config.yaml
num_hidden_layers: 8
hidden_size: 384
n_experts: 48
experts_per_token: 2
d_expert: 128
d_shared_expert: 128
hidden_act: "swiglu"
moe_layers: [2, 3, 4, 5, 6, 7]
router_score: "sigmoid"
normalize_top_k: true
routed_scale: 1.5
balance_loss: 0.00163
balance_bias: true
n_groups: 4
groups_per_token: 1
init_std_router: 0.00778
lr_router: 0.000345
vocab_size: 50257
norm: "rmsnorm"
norm_eps: 1e-05
tie_word_embeddings: "early"
optimizer: "muon_variant"
learning_rate: 0.00461
beta1: 0.93
max_grad_norm: 1.0
batch_tokens: [16384, 32768, 49152]
max_seq_len: 2048
train_tokens: 262000000
max_steps: 9025
dataset: "wikipedia_en"
Below are experts of layer 5 (counted from 0) of a mixture-of-experts language model. Rows are named router (the router's row for the expert) and show model dimensions 128-191. Each number is 500 + 50 x the weight over its row's rms, rounded and kept within 0 to 999. Numbers have three digits each.
After each expert's rows: a language model's description of what the expert responds to. This comes from a sample of Wikipedia text that the model never trained on.

# expert 47
router:556447434426507560471579502606491441523526439557547536494497441438520450519465361536435370524555527486553490478555442406516575506478484513447528468514589479470507475469501467504505500538461524
What it handles: Abstract and common nouns. Common nouns after the, a or a possessive, often before of, such as development, treatment, costumes, collection, production.

# expert 32
router:539460563417576484428586580548465471546591472474546544467532584480572458594419455425484361427569414488441432484604537364550519549495410514447522530521561515477424454413509472469441572529489572
What it handles: Months and dates. Month names and the day number after them in dates, e.g. "February 8, 2015"; also sentence-initial "In" before years.

# expert 6
router:514483520506507502477607526577486450463589422470420428463543561432557506456500490510417507514516489471480536519596483440430593495501522501425464566521558462538421546543455545437539580515478529
What it handles: Mid-word noun stems. Word-piece stems of common nouns and verbs awaiting suffixes, like rolog(ers), iot(ics), rac(ing), also tax, air, flow, post.

# expert 10
router:530442482439496497421568485521495344605523500418520515522568455523529578544548423427583376555512519509528464598600466463534591582545428520492523505544504557432539436584474510457516540521521572
What it handles: Years and dates. Four-digit years, often parenthesized or after a month or table pipe, e.g. (1998), 1963, 1907; also closing quotes and parentheses.

# expert 42
router:514425567431535488491552578451514522522544518462572484560460488461443437557529447495411417421547487530530449500580549443640490510450349516454535442526553609467493520389576541577479555504461511
What it handles: Row and list starters. Line-initial dashes, pipes and words beginning table rows, bullets or paragraphs in sports results, e.g. -, |, In, On.

# expert 23
router:510476448516531493426585567498420432544500493499495454574609537599535539462463533451505541402477465464501506488618499397498594547534484536426552540454461525521376447523489439554506484503530484
What it handles: Prepositions before places, media. Prepositions like in, on, of, at, from before places, dates or media outlets, plus names such as North Hollywood, Billboard, MTV.

# expert 45
router:539470511391477515419498550597474423526455440499504524495512483482464450526515513494512554472448471554519368540616474425478544538486454567418505500471462492458498511442475387524447529483468518
What it handles: Article and infobox framing. Structural tokens in article openings and infoboxes: hyphen bullets, title equals signs, birth-year closers, field labels like Country:, Genre:.

# expert 26
router:564422566503457407498520509498547503493478440596497559521466531500470533560429446460403424427547447551488566532539494329559512523524530502474457452441529541527430418550522414511411544453407499
What it handles: Verbs and prepositions in prose. Past participles, motion verbs and prepositions after was/is in narrative, like based, went, came, buried, of, in.

# expert 27
router:612431458516527532474555521527474522493549426529485492544503492524552525595504449445469414490514416553506447525583500389526533500521389572458451425483563556609476482452479493472528513545508559
What it handles: Clause subject pronouns. Subject pronouns and nouns right before a verb, such as he, She, They, It, who, which, or a character's name.

# expert 18
router:575442549384526546488507494542467510535486469551460450502520530483504480512453447473499432531531473511547423487602554524435554544452393553460462514512564574531503470449433525503464523537463560
What it handles: Surname and name endings. Final pieces of personal names, especially surnames in lists and tables, such as -ović, -sky, Williamson, Andersson, Jr.

# expert 4
router:575461485517490501539576451510528451591504495427497486464561547501511607513485480450510389579446420514492489435659479511457494624474442506455477483502541579452486413438472471465526521376509419
What it handles: Place names before commas. City or place name ending in a comma before its country or state, mostly in tables, e.g. Berlin, Istanbul, Fargo; also first names.

# expert 14
router:567440467515456472418481502547519411496495368490471560450421548553590493483488464430460428481534522507490470485585439431482613556440479567433461506417515552502506477455528458488546544566453519
What it handles: Occupation and role words. Job titles and descriptive adjectives after a/the in biographies, such as actor, archaeologist, relief pitcher, deputy, former, American.

# expert 31
router:457396486542514517517555490572504518465465450483577436488506542541530560506493472435372404450501415512437493543574534492499549490497445447521540492405494517538389462474545389549493588424488479
What it handles: Titles of works. Words inside quoted titles of songs, episodes and works, such as "You're My Treasure", "Crazy", Love, Night, Girl.